From a checkpoint of a small mixture-of-experts model trained on Wikipedia: a sigmoid router.
Below are experts of layer 4 (counted from 0) of a mixture-of-experts language model. Rows are named router (the router's row for the expert), gate (a neuron's input weights, with its number), up (a neuron's input weights, with its number) and show model dimensions 0-95. Each number is 128 + 32 x the weight over its row's rms, rounded and kept within 0 to 255. Numbers have three digits each.
Before each expert's rows: a language model's description of what the expert responds to; "comes after" lists some tokens at least twice as common just before its tokens as in all text. This comes from a sample of Wikipedia text that the model never trained on. Tokens count by the router's weight.

# expert 26
Description: Ordinals and determiners. Words right after the or a, such as first, second, another, same, largest, plus the first piece of a word after an.
comes after: " the", " a", " A", " The", " an", "A"
router:098127158097098168103084108148159063034129153139105142146166135097142113106108104121104145141147107132146158127117092110088132132126085148173144136164087164135084133224067151076170142143172149062137150085135122188122078145082178148117097070125150115138141117090154156112106166137091148159
gate3:117151109132151140080083103163151132102096100143156197169198146141111122099092143132115117142129020153115133153125099123067151122130102133155128100105104125118117133103085120131162119120167142110132078022164117185115138162111188109124100070121165171092147076101141137187129173143139160134
up3:147183126118080127205092112110140143134113160121169119113127115142153047139184173147175148152098121100142090115182139056145185135129171180183159100134131171170170175132102093118158115069107094109140129131100135071090108122108161109168108145076157075134068107112131113119106164143113134115
gate4:149123161068116154098147118092092156118126228111141154106168176144108096120108099093079131138144149068066154135172149127114132120118081122092165101167098117125105139110114112070123130188183130145092158161114097171152161128118143125096132152149190161097152102157088083088107197193125108108
up4:135157126146135153132111113115122093146059064095161066123094091112192157153143125149157128118117118098160129119094125130128141198145120129116127207133125175200091104062126140085164175135046132130123153160165072064107097166136119143093124139076109146151108098103137109132190175119124103136
gate5:170094199180106136088095091159171157117109144115131142120089157124169086115108129140114091127079114118140146112054177142132160097176111176123128151133064083108059089168104122081183118142179128104107119151137120189130097160138141215109123121188154151149154130125175078135127115097124147139
up5:184142081135144166067107125150136166159125115129110121051129088125131092146113095158130037120102142165158144147070167149099142168136159133073101190078094129135079133144145100088141154172145141114120083164154096149122101092097148118108123165179127073118140144134150179079177187155147152103
gate6:123188132121071095154178136110129139105044110135153118104137129089156087102117113090097086162138073134104113107143160150136186102077108164133139188154103111063117127119160101158159059188172126074104095129125137164106126144141163139087127130101130127127105134098179204101122145118132167055
up6:123141136104084141066161104147139139067139108062132103149043097128098203138133090153115134187154117139117199125108087176113126170162086085156122168124183117093140124121128099120122070161151141125163150152093119179152109138074146159146133173164189143096120075122101117126125164120100091164
gate7:110149116080132168051084069153122083107122180121123122104091115119141148164081088125104143162135094151118150075081150131103189195113159166156136078156069108139124084189081126110138142106174139134137119139158188124142120129141133126166098054111161112166127148091157107132131191170141159093
up7:130122101094169178112119103178119074193165106080111113156158081065134179117141106127081105143158148145069090130105124177132089100122189100118110119132082149131060051143140099176192094116111138151106201104133138139119135141096147167088141104120105146136148175092142099129126113129151171172
gate8:159157121110110147086138132151098174096164118137146104150156101146113135113075104131075113142091148151108128124097141089064119138109124121124110144105082151106148078186045114137144122159150165127114136103124114159205085133109139195164147072150119185087224129085113166093142100147154126199
up8:089148128153138121129163181139115115158086135164049189090079152130127136162143091219137191087135125124161126141155155108120123060144158115107109125147126114138176181088144105101093199053120111099141133119101114143094160093129108137069110198123108123115107111136106092165139155176131125082
gate9:172120152139108194102083162121179123162081107135126144131156103105174151130159089041133172162159131085106122082115123187170113213065099107139103149109142150161124100109204149101162125130149166126121098131096129149119093140059120107149100079166176068123097098146138135116091140108119130131
up9:148078147071130160104149152147123122098153091159171170115186178110097172105132112111147099106122155085111133201092098143127132160083143106125092148179104117171133074135091145127142097134177112104167127099167110144114068098075166201121080125125128136150126081058150175075099103149130151177
gate10:095105154096077136153165146146141090149106166165146157157085147127138164083126084142126129184161128091188142090140146114128116142167151188159128142194077170098146137110092168130088097125106164151149097124063107152138099184155128145113104095134082058088094117111098075147117153119066086070
up10:123099100133113122140112173134130079087169145143103139088147102148183152131130129113106162131171101125166112082139112152074134136111136127136144184122135127117170105156157134054121109140120178133038142120124118213121097155162149070102051139094090047112104177091159146162135087173163105107
gate11:129135136148176150128132080134144061089173133143142163112152179115170111136119132120091110088105097068066168131067069127096168118153146140129101147144122186116113109120122089117141161206187189150097118057098135159140133086118128124125134097175129101170187132126149057142190140113135147139
up11:103076133151128159185115181114166079126179156134095137089138086082138035138140100082175132134079058127113117074112093139118118108127164122133168137137152128152156209146120147154121153204104096110126143204142154086114098148144132124104101113076176111132124173130131099100160111090128125094
gate12:147136156149079140112116103083151114104125117100085180154144176149131116111171101147087102169082145087084094112096134127151132082146155102095188109140097212136114143158115125101160159155118130075124139157150128221126081149099193177102149095133033101140149110098134148099104141134100178136
up12:160057150161126108174142133083133153121123094132142080106133107196139100076137199124179124063112102109113149090147133092100107177061146102164129174161151153140148136177111113134151128158166145135129077079106135095154066091145197097144131107116074090131096134162151088115125138083096081121
gate13:122120114100145164074155098161133166111099150111087144134151112121105093075151046137090135110136112108106118171065118158120157201185087139142157143151140163137088164162119136086221153156052112075143101152128094140095138129123144173117093104117118102117133109145173117190150135150135171065
up13:133115140100143164150137149186126097146136107143128108150139106154133110187184136041152112088101093138116140113086071199072130118149097163122125152105132162167080157125153112115138138160060112142221088178113150109180135197123163111101101145159104072120127169130168131139140079139124146090
gate14:113148118124131146115116123119137084128132125073060079101168081132131097088078114136161152143096089149170135151049121158129134161160103142199095147139059116114169110159146150129144112176105115085092140147156122159131174180092119119069070089068129138137094160145160134144174202118102172111
up14:108108141072103139098120128137157087177128118081097180104109082173139151150104109132133130180146100191071203102068126120153122091146124113155121110116167122100103099158064129129131119189143168087093148115109134129162143138094205108086146137081129153203209117178118118138133146110108135157
gate15:154154168094143152109122079130214099114147102140166189131151145110142113090114096103100176127141113158122185124082148171069109195130106128101093116176077145152124065147128141102122162103155129097179140089145148164154101150063146147085121150129138132173140116125161063123047084123161108131
up15:110119169095063109122129088146056122172154122128138119178149060163158118104091116100102121159133126173133117172144148203114083111107123129126084203074108144116120189175145134118158112157095115080070167102122158136110133113056137142071098122099175165156177106123149142127148131171168127143
gate16:106084092090089151103152190139139140108130157179172123154113128159169136169138181097111161113137073123136117104117172055101151154091103072185110113162121143132105187133101163056184178160142104133110131136129155082162113123153125155092111107099192072081126129083179108108139149108084125111
up16:128150101130161101131105086097117185167105120132085139154105101137147118138177131184084108136129110146177180078193112145147142187137130103096125096127168116124166179096144111142137082145097101146110116132155104171122154091065112093075131173185126129162069142169111189096110095202145081084
gate17:190120142089103118124160126120137141160060130165141107130163162203109156128094116171142097109129081170114093140086118164113068128134195123170168120108121129165100082174058211166162119145136132111133091141080137128134086146171154132073097113117076128133087153074127151142125137176081111139
up17:150127068138194151128146110107146159084150145063152087111122153135085127070159075130141123125106088056167154150151082124146187140144106122111133172109123157145111093076161109118122133140145104149130119079144138163145157124114098182112123064167137160151214144122133153144173152065206101143
gate18:133172137092117188142099144098153129169131130123125152128089147165125113136161087160103118101191157122164122123114065091193094129140110082108080104116078166147118163120142092096133100128108067075173109107124164152151098188159197164166155088199157153076076145083118131116118123133157174121
up18:099128117107075096122141166146137075136133111131116159174123124118103102198129189139150142111138096072112139141127193124092126122163132116133148168134110047170118070061186100121132102080155127167128137123173044067163112106093096163137143208119102157147159160110132127173105125135163136136

# expert 23
Description: Spaces before numbers. Lone space tokens in tables and lists, usually after a pipe or semicolon and before a number, as in "| 1,863 feet" or "; 90.61%".
comes after: " |", "|", ";", ":", " /", "°N"
router:096118131125086171156147168120124135089110151126136064151129143088172090094134086146062127143104138057086159102090136158118145128130137148085138160155129127180137105203134170120197155123193143114146087077096107160155128139115115118080143141085193119140180095149131162039125119094133166115
gate3:122080180116139157117102182138128146141136127099109046118125164136105099208110127149171154122130108111133150166180104062158109174168104078108101161155103126192116148158163172110117107097152101089146105125152126074127109140115079104142163070114105077145208147150128109106105144083163177097
up3:095061067113132125123141126145169129150128096135146089057117135153178092136165155147205177146152142122142153160106144129122115112155124107152098200117108122183121137083091116089103128109092146110161140142193083122190143121137059081138155085155090124064100172086109128090137087156106100159
gate4:093112165131083155160125156138117134105116172100140088178103162112134097086146098066172124102100089146203106126117101145183143120098148129124114102163130208111111121133177121150141122158163090105103157072096123131112133131139183085071115081142086198172151136115165043108148115174161099125
up4:137091157129059171091157059166142164113117135128157105172076032087089118150130133130091080103131133152173083115115114136147099095079134148125117085171111231133088094136154145118129162146084104109149158137131151120155152152146122156127084117161147152194117113159100075080137134153153110139
gate5:132167101170159137123079097103126171054179146161101199146166194140166073097121163172102150152161146136115132110098091110123122113116121167158137165068119064174076108190169117121128109152061128136113099111123107179144166092125114123141092138076156191126130139112166168112148140135121154102
up5:166176068119135125130126128101140105202116097152176115115135096128138070139136092102111137156139145135148179140168163140136112155093192119123138108128209145140109144124087093066153118119058129107124136148122093115125094161140107138099198116138250125111072140100069118135108075122116109139
gate6:088183147100109143095069095052160159100127123115162090153137126096085187162152175107101118148118122070127138172134172166182120128102079168193137164120094110078136095156109141088185103134131137041140098101072111082173119139115109144157098101120133097130091087124147107133139172104135120127
up6:104159091158190146083148169141141134151128095181141109094147079166119098139129114153200191104110108206165116112133156127118133111083131109103114138131117185156061141069159134081110127173073123178149152102186134140129190086123123122150115108190076124123131180127151122136083109162137088128
gate7:126184112113098124206099094164136175136109179131151123168130156119160144124144121186186162093137168135122141185080042167101110116144122117107141103081115169091129112105177137089154189109131113087105108090126138150163118114084153118160095150140112118144094122171107161137112170067185169070
up7:120123138163114124114158179099137108162121125098119117120201176072139120097101124125111107118067114154148083076126162114096102081111095121164187194172184095147118119152108142157075140124147144126024146092181134114091104137130154155106048101143131119133161151167148126178138148147077150158
gate8:106119151120127128102088156182129198151091095110136134146123099142099125092112123085147095124160112141151191121139055124180171144102123164163117167122153149106142159114135120087151098140156143087086114105147054138176166124105151115123101146203159091118156092135072124099227105105079155183
up8:168137113083067098142109120164123113145169160079132101115176128068141154124132060089140060127111107158152096113152112049115133155160141157088132145127164074127127184073125086121103118146105118143080163080158182125166133153089157129122169151138162166125107091126149144184138197145178150088
gate9:116118127142119135181103070074146154156158171119113126102134164181077100086123078128108109157175101122110205147147179090127114121183079111123122158136096076169109133143109133134118120138160134078164182114100139082163096128137121106094157091138178094090208130081148209133097132115137172111
up9:175117138130131117156151080138143078117159180142102114128137164200093149118149039129147131121105121131178186102138171150148146144113093160159150165150135178132108068114082111101129112180185171097154062142119113082126119148171116118112125086117154111162195126107106183098078101149108063111
gate10:158101136143103155104084144109122140055151160152142129156142171166149108145128094182106057129128141087180159134111075130055121116153166125097153156147074135093133079204155110141157136144121145138149101081122145119109072122110147126133065142095155143148223086125133109043156146131124154128
up10:102144077126071149101138142127129135113110177125097099145134080172072128157132140114074097156134163082125105068137109097146148104070140134157223103137082128174167130118193112204136137110157144116140110170108145095135163107097150161130157168155148145147162105087206097080134128144082170119
gate11:135075162140099183147084104113107124164166193173111121132162105101171113155122089101091084136155123176102126127152117127087108101218140141099113089165123112162127122134136143138126143093144103043086162083066184138089097129142185104124181100131112102146063084138168101145150123105128146167
up11:102169135091101104134138161126110103124131150164167176139123136100180153119114133119132151103155110169180168095112177074167175184152179131119125144129119128126138117102141161116123083111046149113111138149112186117149151106145123098167076184135112101093104073052179148206124132140099046098
gate12:123099125067071116163123117091141137091100106154102100136121138136184167158177124142070121077101136109152139103114065168121181095155137115083117164142195146182153118129119175161113106117171115216160120101094125148139109198125129122107107159152151121151096136126124119128084155197153178196
up12:145148121120122103144106170183149118120147126196150112135170098104077126148162167109095086145153111083161184146144177119162145169069089120152104187139125102149055132152100088116103086103141055108109133133118148141165157115090117164171177084165089125068139120123139092124050117186152130144
gate13:100134093120121155120088128098128165122096097154058149132143150086176139074123111118080066161089060138138110148107110148148133123145133144164131073143114161047168167132186150163122056202176120107066118132094153160160160085133147121123128153089151175106146123103097150138193128115151150121
up13:107126102157092173156153117092100197205157074138136139182087082134097088146115143073168180124105188126125144112113136150063132108144071137150101154101155140117156106112066112094126165121121136182085116102177133124165108152164132122096123120173140091075102102164173169090099161157111154099
gate14:101141116104146098127107102068150128099124170184112136154093089104178140127151121157109131117131147107091081167102151143108108194171084135203101104170116168105196088162140168079132119173110091117155135082116128140167134103071135118121159123106170133097194099083103096089080175142164187125
up14:173143129129108146100162149137111154149123131098210108126139138156050107116118086110151152058141080119125224116159129114132135087072180115064114195072096104140092148115149100128094150072104164164133120171159125118134153132155158115097093100158056132164109139151112129151152098090144118161
gate15:144115101068143114207129175167150083105206119131072113176127077073130194098134090128111137106118085116145125140132177121131127164156131116085170152145136123069133119158132133125133115096154183057115076099081119161079087163132111125143117158166141153089125180167107149180129146100166129102
up15:167119123119070141143115131116052137148086195102133150116146127112108132047185123139151135132099112149068075081143102112142148102145134113136114089116137170154092086118150102139220102141129151114041115156132152123137127126168115133089121117094112196172132131131106096079192106086149126186
gate16:109210092109103154065160194161160132140099134130151136138101191161082119114099109132145115111115151080082154129183135109085073093155186133141138116134068137136132092078095163144187114129168155144081114171091158141104135082141132132152129194145112156193084144131126168149113167171134152130
up16:096167095125098172132161195105118093113118149137121125122068185141129084083133111112139134151148188072119116166109053158122178105177155105103119129132125097122133138077154115165168156144144142165074140152145194052089163082105141092086124191116128165123075144123124168124084100152151148112
gate17:068046138065119140156108134069144138143131163141177097133077097149154082111096172138124092084174117130098090155122103114151127102124104140121183171135112113154101079138178180099118187088161141171179162133125111123134146161143111140128126129146161172125123092059176125146154137058106180164
up17:122161120133091089093090092151112179107162129195171114118106113193100120132135122131103146137093164107146167106114140128076173161144147104098075127110107152207086071087142099133137138159152130097143181083115187163067095159095144111087146146181077084151114162110131094079146149184107146130
gate18:131130121100126106145156081090150107169140114126100113117106144142174177125066112132143128145104047100110144149147119150074129115166080167166120105088155180081148170122101153040120120161154165108160106080116087118095158125146120114134222129132141153128161131121067201146167176113105177141
up18:098118112137113187097157153096137078139120155139140186087143076122119137104122168119153112175103095168130138190090116140127147169155105100121093140168096123104157151116080044155090115156166131147141133174125163105178150036108128122108145087048131090136143142054128108106129170084151103164

# expert 48
Description: Table numbers and symbols. Numbers, plus/minus signs, currency and slash symbols inside sports tables, scores, coordinates and statistics, e.g. +45, 9-0, $, /.
comes after: "-", " |", " ", " (", ".", ":"
router:106116128115105148168104133117153149077071125153153112146107106059115159080132146128088197082096124132119164101062118141127109103123139136155148157154093182131164117132104170097168121092147192121122181039160103171182144164146060109110122159117148136159129075091111160104118126075178159132
gate7:116177163060162155139084115131119089160146100116161088168082167214157139093138162140139152151132149107148126090109054097075207132148120149131123173092072127153124143124147131068097116156160160161179107091138076175150150178074093137124111081128158122167125121134161142131142095152153131125
up7:160123078135123125086125135092118133152180113113088158114126183097145145131107119136103064074156091088131141136143157169191047178131111149069131095155095162084064159146136133174107105130099131121085103119122094114142188115152163085068153153101128120077161131152103068186135156123090115164
gate8:124114143205142130095126107177190143138111170148113130168118141152135131124141086171106166082130111133150184188080109095022119143148205107161095096130089144109154108058112135082091115152148138158145182080118125155163128112111132131095122103101160159207137103138132094097105160129132136136
up8:112081110145117136177145134168134136169105144079136119120124126060145090165091169107105127133185127097191100090086080132135067078081090129108166106066159162116200147131134118139113173121119183093170121091146128160151112086134174182157171148166116143153090108124093128120127083185099169147
gate9:145116087101106151109086172100156141102114091169107145178081106140152171096136088150127117032145169121145185149156157121159096119144135111125159096079127136099082141125145128056164107106129136147075162190128118164166103160140103155078180115113199172114190181117137134137139135090154099092
up9:133160147181182112112059125046129088105159119140150101100125133151148144113155095131103163107122138126119186168124138152170108134172125138156134062140082176115154148136109113135092118119178099163127133154160074078098114133143158122128108076124185069084147128142170214130119188066093161131
gate10:050102127146154151088079164152152093129090099128129083102127139165203115094166166136145158073166166105073114122155096082090065082114136123082140148121197151146093156139111186139139108097140185121145159127148106128168114107152146102188126157156073092091100115147174104107124121130138176156
up10:085103178152154114132136110098108131146162109121127162123110158120142135097058137159189136110131190138119124189138124106105151153143201154149117118105159165120094091054105136096084116123205197131147134027103073121078095077069109133108125140152106126118121139167134105141097114090139115095
gate11:139140099139119142097128091153136132089054174180126063141158152111102161086179139162115118138109144132080065125133118155110114123072098097119092099128103138122128131215170175120223121143125127138139159091117169082118215141160108135054087152155160127144142133120080135157110156122148131105
up11:105107106179098132113136146162093162092104140123167105127109148131079171088120096148173076177186204156154117077218188111130092065156111190124091070124117156133112137066114126109147100090134055122105130097140131164127180110150123143114129128131122133122176075117136140123090121122128126166
gate12:148140121081108102115109120097148110164143162126109139097112131097103088123136087121154125079106104107106122155111148130170103145094153188078109148126184213121154067098159139118127138110176151135043094123088156151165126129151080188078160175100104147129103180169155130087183121148155177063
up12:105120109148107108133147120162145169139133089148143077122181100135114210083140112162105116151131225127131125153148114151088176180119076181149094123163099110050087107092128137123114119105188094123170126143136118129133120126103154132122129127182186154112076105078061157105088126061106136155
gate13:092077145188097115116097090102146171133074115118166113143112114109142147123131153163102166085090093159108103102099178110163096103082120153157116101115110120142146097130077141118136182093117182151201212053104168169145090170137138115115105147171164134161098117098083139119166103189127169136
up13:074101103142146097063151060113143152115088188123179137153171100125158171092125147084172150103064117182083162189127160130178118154126108160163160098074108142140099093114111228086130116116167127140119120087114126106099180110076144117119128094100137099180113087141127147133125120147132121110
gate14:152077129104081131187111135076106126142073115134143092136088118134113120113125128158123153134153150104127178143142170149135122136123070083132144129105131134110185087146106141101204196167118151126119156134121101147137101142162134075172121212180129145194124134114042115064112180110099108066
up14:125129152153141080138116081134124150132117162149130128142064139108142049171211118136112142122147105116102107080134134089109145126146107134162117103143134148112117151163102108109115142135101092156182052100176119120186118172142137097079140127127120092101122143129176155052223189166070093091
gate15:135107114084089121076115172154139173092098064107156126117147158127154109105119158205121155097094169133032103120098141089069148119096107138070186146145113114132088132134135161139109133180090155146145163078128112179169134141075094100142164124164105141170122191117085141164126130072123142154
up15:098101133182095125127178133101101111105110183101111162155110147106161098168098173091129177088082170152173131140090158110133166070082134153116182148184128167165156095122095134139058136192169091163151106112181127096150093091116088127080097127108137164144158138168107141152063126088115109109
gate16:069146139127084098096088120132124115132124149144164125114120151136125128143137141122124136103088091091137085056168204102094141095129111166189094114121074108123149178092111199110187150094176127089118107059163154131192161150156104148119159160100151095116120206127075124123113116163178133164
up16:171173163077226112144174108162137128082111108172108132154131150122154107151148113069080115170184095093120131121128098119139154091126125128082102167148125214138089155128137081178126110129135100105178160176094121129106135131123110095120102111147136167093157156157070158177106100115065084099
gate17:097138202137076147158134156103105069115074165158121119163194191148145119128154137121157128147101135116081149181116106123181128104091155103167139148169109109194155111121131099087070120094143142163122108144076109177149095140114087101162121145109075143154116168090085068097166074167132157147
up17:073167131105122126136141079120146171113126101173199095111065148153072129091146163134148078073126140127151144107110110114137080179177095139125130160116122114105095166064160167154121118150172111084173132084158151122129117153140155095081132103088116170084204112148042083121144147119152105145
gate18:181157138079090201136141076151142096085093125137152106146152139172135115138079102128143132126091151110195189150120168110097152145108102141173134132160106058118106150145140096136180083070070121126134135164114133146137109136116137150161154086128199180150140161041082166113157086135129105099
up18:115155124142105094089065115098150139111082138178098147078159111149130186129144108123165143135105114082135097117121181123106140146177125110148075136168029166174167098109184178120100115180145130105095132122131132131099111173126111157164155078083109183131142026129111128113131148092165134152
gate19:133112076105098139141179070070144161095047180153146127160176166171138160110152129146057094114115144119082096129141121100117112115187116098133104102149139180118162134119087182077123156138129175115093125184133151103124138138111065117163154108099159181085108128165088156135109157110192149097
up19:140136097080142078175107176173092129112169095119141054153143143129132020124160170115152152109111171134103114129154142096096107144145060164106229122132148113153087136080125153132129149112105130126065120133140212140108118124084113136151148109086126152164171175094133145126151162136131146151
gate20:140143155114146166126197157178177180141118117134090125144154099153149097149128101139120155159129109117155146048121110104156131079094128151159131119120117154147151129144100139063114085133128196131104115090144115106162130203126115036114180117157221138056111123125080166096141086131116144098
up20:152140081094148166136160172127145130175117150130133085078144095142114132110106129170100152183096170169102091093152096141138176118083122119162130163135094129178104092125147147098143063161138148164159169092152095086140178212144073081138165146130161143121103107086052117153057112116096124103
gate21:059122128106092079124147160078131127094184138158132115126097146089145087133148143125096171176119145097096127160127052148163134136113108100150125155135180139168107153160110114094184186121102114112090227124135133128151140151094072124160189115113114165096139163068080137106162137140191093090
up21:112186160100126141119132081122103117194078098161164094160116140142189119095150144091155129118163134125178110117181118145123136154095152128183109160147123155071130104103052092099084084134170135157130100057102078096173153099186106173136180110080172171129118154115129151106091111167114156123
gate22:135142121200092107128057171184125152116145124154114134097134096096158148153130107204118192069157166116142148209132136116107158115137081158121145145210145143158169141115078118107130126101084150093088152120106158130103188115176096125065126182122109138119133127075149071135119164129125115107
up22:125111136147162168126054142105112107109138167129089080144113160124170106118157136124168151141138140186143107161166150201127127140140138120111143098135140125166103081197149096080119121027182039172100139147124092078130159123084123098107135106114143130086152134137133119065190167165145119105

# expert 8
Description: Month names in dates. Month names right after a day number in dates and tables, such as 3 July, 26 March, 22 May.
comes after: " D", "0", " d", "3", " at", "D"
router:090084106114081123116080111103173068081084158150132089159117154099169124150117101084085170113114115122134138124113092103130143116141094146133070137188117167201127169155102202088148155176112148102101111154120095164115130125203130134130138120055110123095158174077180080146115151094151128107
gate0:185066139108121104129136132140128153089080148123092095177070135081166126107133126136157100105116129130125155115150151099044123146168167140126156114180101100130150150181097136114081142102097138122137107193106200188197132103091121193088117101116107056101151146139148159155151143101078148094
up0:151152136082100167103158117123145148096122152110129093133148054092096156102044156155134067184129123121125114129152129175110184144097105118075141175100154134176178140152156130113123142092119170099050112098166115099114100123091154068158117131129123113127159176152131213149170077129089094117
gate1:087123087010140136102121096143153132106117122114176184129140137109063130168062067116173142126145110139088155161102134062121115149158116156095086124163141100127103108148124118113137093129136166092132192203106136170166147112128153141144077165126143123094162122159105077108138189089128136156
up1:063121131103148174163147193044148116141151124103134154112142088142101131142123129129108137157152090105121129057168101129136127112130109128192096127112183231069134116132114107089089160174143165145145139118154097189137084108132116165101056122159117152064129149139131162114186126090106119131
gate2:149073099150130131095132140128220155072119155144079105146133150149197179087111162093055151111194100141164061111124121126122109137161098144118088139103158160170163109147149139125150075109098120119085089112119161155149051122130076155097100103103126081101164163115104134156150158154129172137
up2:114157148078205119096152119095132128082132184113117142123117146096164104144089144189146096146185139147101139159105079159206167100152103160144152108124111144144084163078146106138095097118113134109079206134142161128168137078150144144123136160126135074076151138068059140095133075092158131103
gate3:102190140147163192105157100116193095086084135129150109161138110176120116118124085053108156182127087108109117164091168223110148139135106136157099169137086174168139090073074149140096170104182095135156093150152108137103132100134125117152117164163082147122117122150129104101125149094091129081
up3:078197178118129151148080167132158108102178139148047108109127195122084133154073139163093128182146115136144092109135150164113174157153072155119113150097138120045165153153132081147144086162094158134085163120162165123114127117168150116094098131138104106151113120144121161143075159108189175106
gate4:151144174069140160147127131201169060118140183124113132135119151123139118140089148129143127105130026106135161104082115122084154099126073061085148117119154130130125126186101148136104174093162094172149114064119082126140135162037143126116088109156119154126106144113120124140128126121131218119
up4:109133155165123172101085096137076139096137125032101183170088096157171139105103112170113135083148152147144106110067089108144150189196116139126090101091075158133161146129144115110154148156116083122137180111063104176106118126105139162167081152125110113152128150119156154117132154087082187166
gate5:114092073082133155113119149084199106140131120143149073157102051109140132165155130136115151113108119124129102111076120075115125129125107115140118120067151106153134174142107202142105114121172113166104118164156128169195123075115167143189120111128151141081196198146172153043143106124137121121
up5:150141102105160213178086134196121167091100079144093147058146100124095096087083190138157154073150129142155186120145143101182139144112074125131141120162167136149156138084145143138129131129126147138199098082099051113107164158143118136060110165108109119118094128139137108121115097146083135106
gate6:107094085190090177136121107117085129132098107136088158080125065108170072130063137145136126172169143126194151109096105102142115137151081178126110152101147138142215198128165152116182129185165163136145169138112127121130103094160095114075115124080180145125151117116137128129098137106135075086
up6:123094131169097095124169136054167141138166153113075130124117053111129099148161138120115081147155134140141133145184112105078161132177122140097170139152102129100140142169158119109082095145184113071142104212137103162111087214114094075146150158121081135129173150140183137132169137102106174133
gate7:151074125116127093133105091146138071119117166118146141167116172051138124107134112131071170130105107144093119124118136086064184140143095098146130126178074190163086147153096137117150190152146216104112167159112131109123099167111129189127132091072087172126134134067163085135126128087164120146
up7:102114100165119116209091167127123094138145108134085064145131132123173187182146083090090138141150048138155126078119099075118163187143106163095145085127178177172134144137107127131134146164134109071113133157114144195106105094086045123146103093135142142096120176104111133148122162156128134147
gate8:131119121148128097114139098111089089182134111157070070118187159119116140157111089112119172108109121115081147149139161131116103170115142137190131129204170118143134080086131176119151131143128163144147065170106081082200130075160073112103129146097176125168185147099147100153119140157199108090
up8:109138164152121119175132169083137135073114139154134168127133136161159092068150150110122170121168133111160103139164134118093150084153132107033161134061123106180169178135099092183130130082123133101090124092123158179118162152080174120135134128173038107168117112084103193150125110149140106146
gate9:125104166137118071145114050169116135092121115149115150163153140132176088136133097125101158109106116038041100089120131163193148122158112146113119129158108119146164116111063164147142170118109135112107073159116160143124166140169031159150131180153114144150106137110155117127137166187091168105
up9:109111140100105093145182100124096175163141092153125077112092145133144107101101136113157148145086107118103208155162101133187158175099125152106131137097149133204137116128170094119181098106133068118133102108115147131158083135107109143175132096074165151134132072147214101112199136098071089153
gate10:114151057115124136149117118165127135100094136143114172137053167144135143135030075141123116153112149174155121104174093117127124105158129140147078208127082197137162151156114132119112093167113142164101156121092121125126125154186161075140163100100150147117052102161160086115155098069155106150
up10:126125158120076136134094114127099122120101150130123131102108175169125094128100198154086103128170135201100097106085068099152123115166126139171080102118149183102158097207169107098157145162089100158182171096123182126138114087106183102123126103166080199154079104103111148106135095128169122123
gate11:061126095115143127155108105091162170167108150164194114136113127180126073148153109144140133106140074156129190127129132142116112108150172118114148126101098150173107155091126095080184130156148154099085138161122095137109067135157130135085133129015148099187096148135118127189122056135100159163
up11:154104124145117142093114089103155126148135078118152157087115124098169203094134119131132079110060137072113150123162107088110126206134157175174185076139128098148173128133144099104140159122163155100120147180066131137167122120042157133122132067110151106159165114142135076120095095124147056137
gate12:097080051116140123117124098092206156102111184139147144197169155150082142075148129059100124141171121120090196155156083093146120107125134166123073139139164135166155160144140131118152142146111124166114084113126112168098104128104089128123100078132159067103160169134156078097190102123151156115
up12:082143090144125108112101125086135082076145168160084170179142145116100117063157143137141134132112086132092129169129104134092123141183171092118035135111177100164173118088065188125155172167150178131107139131154131127136128163122158123164096118102124071068090155054141123154105124155160127121
gate13:093115067051093133079071139126216184129106120175087160125127090110132147195138081127130188179171129157092104113116114093140149136122173087182135109108091140103116115166154093157139122118120154140130124129101175162168112105190106104174116150118109146074135087089122097092117127104084120120
up13:073166139130197149171108158134121096132183094071157121108103126109100108143145094107104140093145109142114168127071143083171127117171106189114071057146051119150121098107120109175146110160116119154082136129157101146158097103128156103164123118123169113086191142230131154098125159139119123155
gate14:127116147131092150130111100124160106125159142141119047185149176158144116095135143066111161130141137185167117048107104071029092117121100102168111170159147158149154139135150157124161133155151082138077116083144137116128162122126125103102126125129104162061132146132122087193119149165111215134
up14:119134142123141098156053142197133140191171159126162094090112073112114163125089124151116118122085100096102138142105163190090179127097137164076095098169134147060121099129142115127068142145135176126082118115090101119110126106139086110179183152136174186122085139166158187112117090147094150152
gate15:129050091132133086126055050136130103134176082210166133151171127068158136104136124107086125078105142061099144092122134136069110182156095084142081128163138127125151138184134138115155153155119129147121149129138143126115130157135132171094077083119171144100140173075172122113098140084121123152
up15:148089125145113066095089145058150124083143089141139153144119151143130054169173135144115068078114084122134137095183140096156074165132120095120189119128159109120155164131131141116169152148165164072108129124124132136137103173193061140115187126197129115126110176069142115161122096170109100117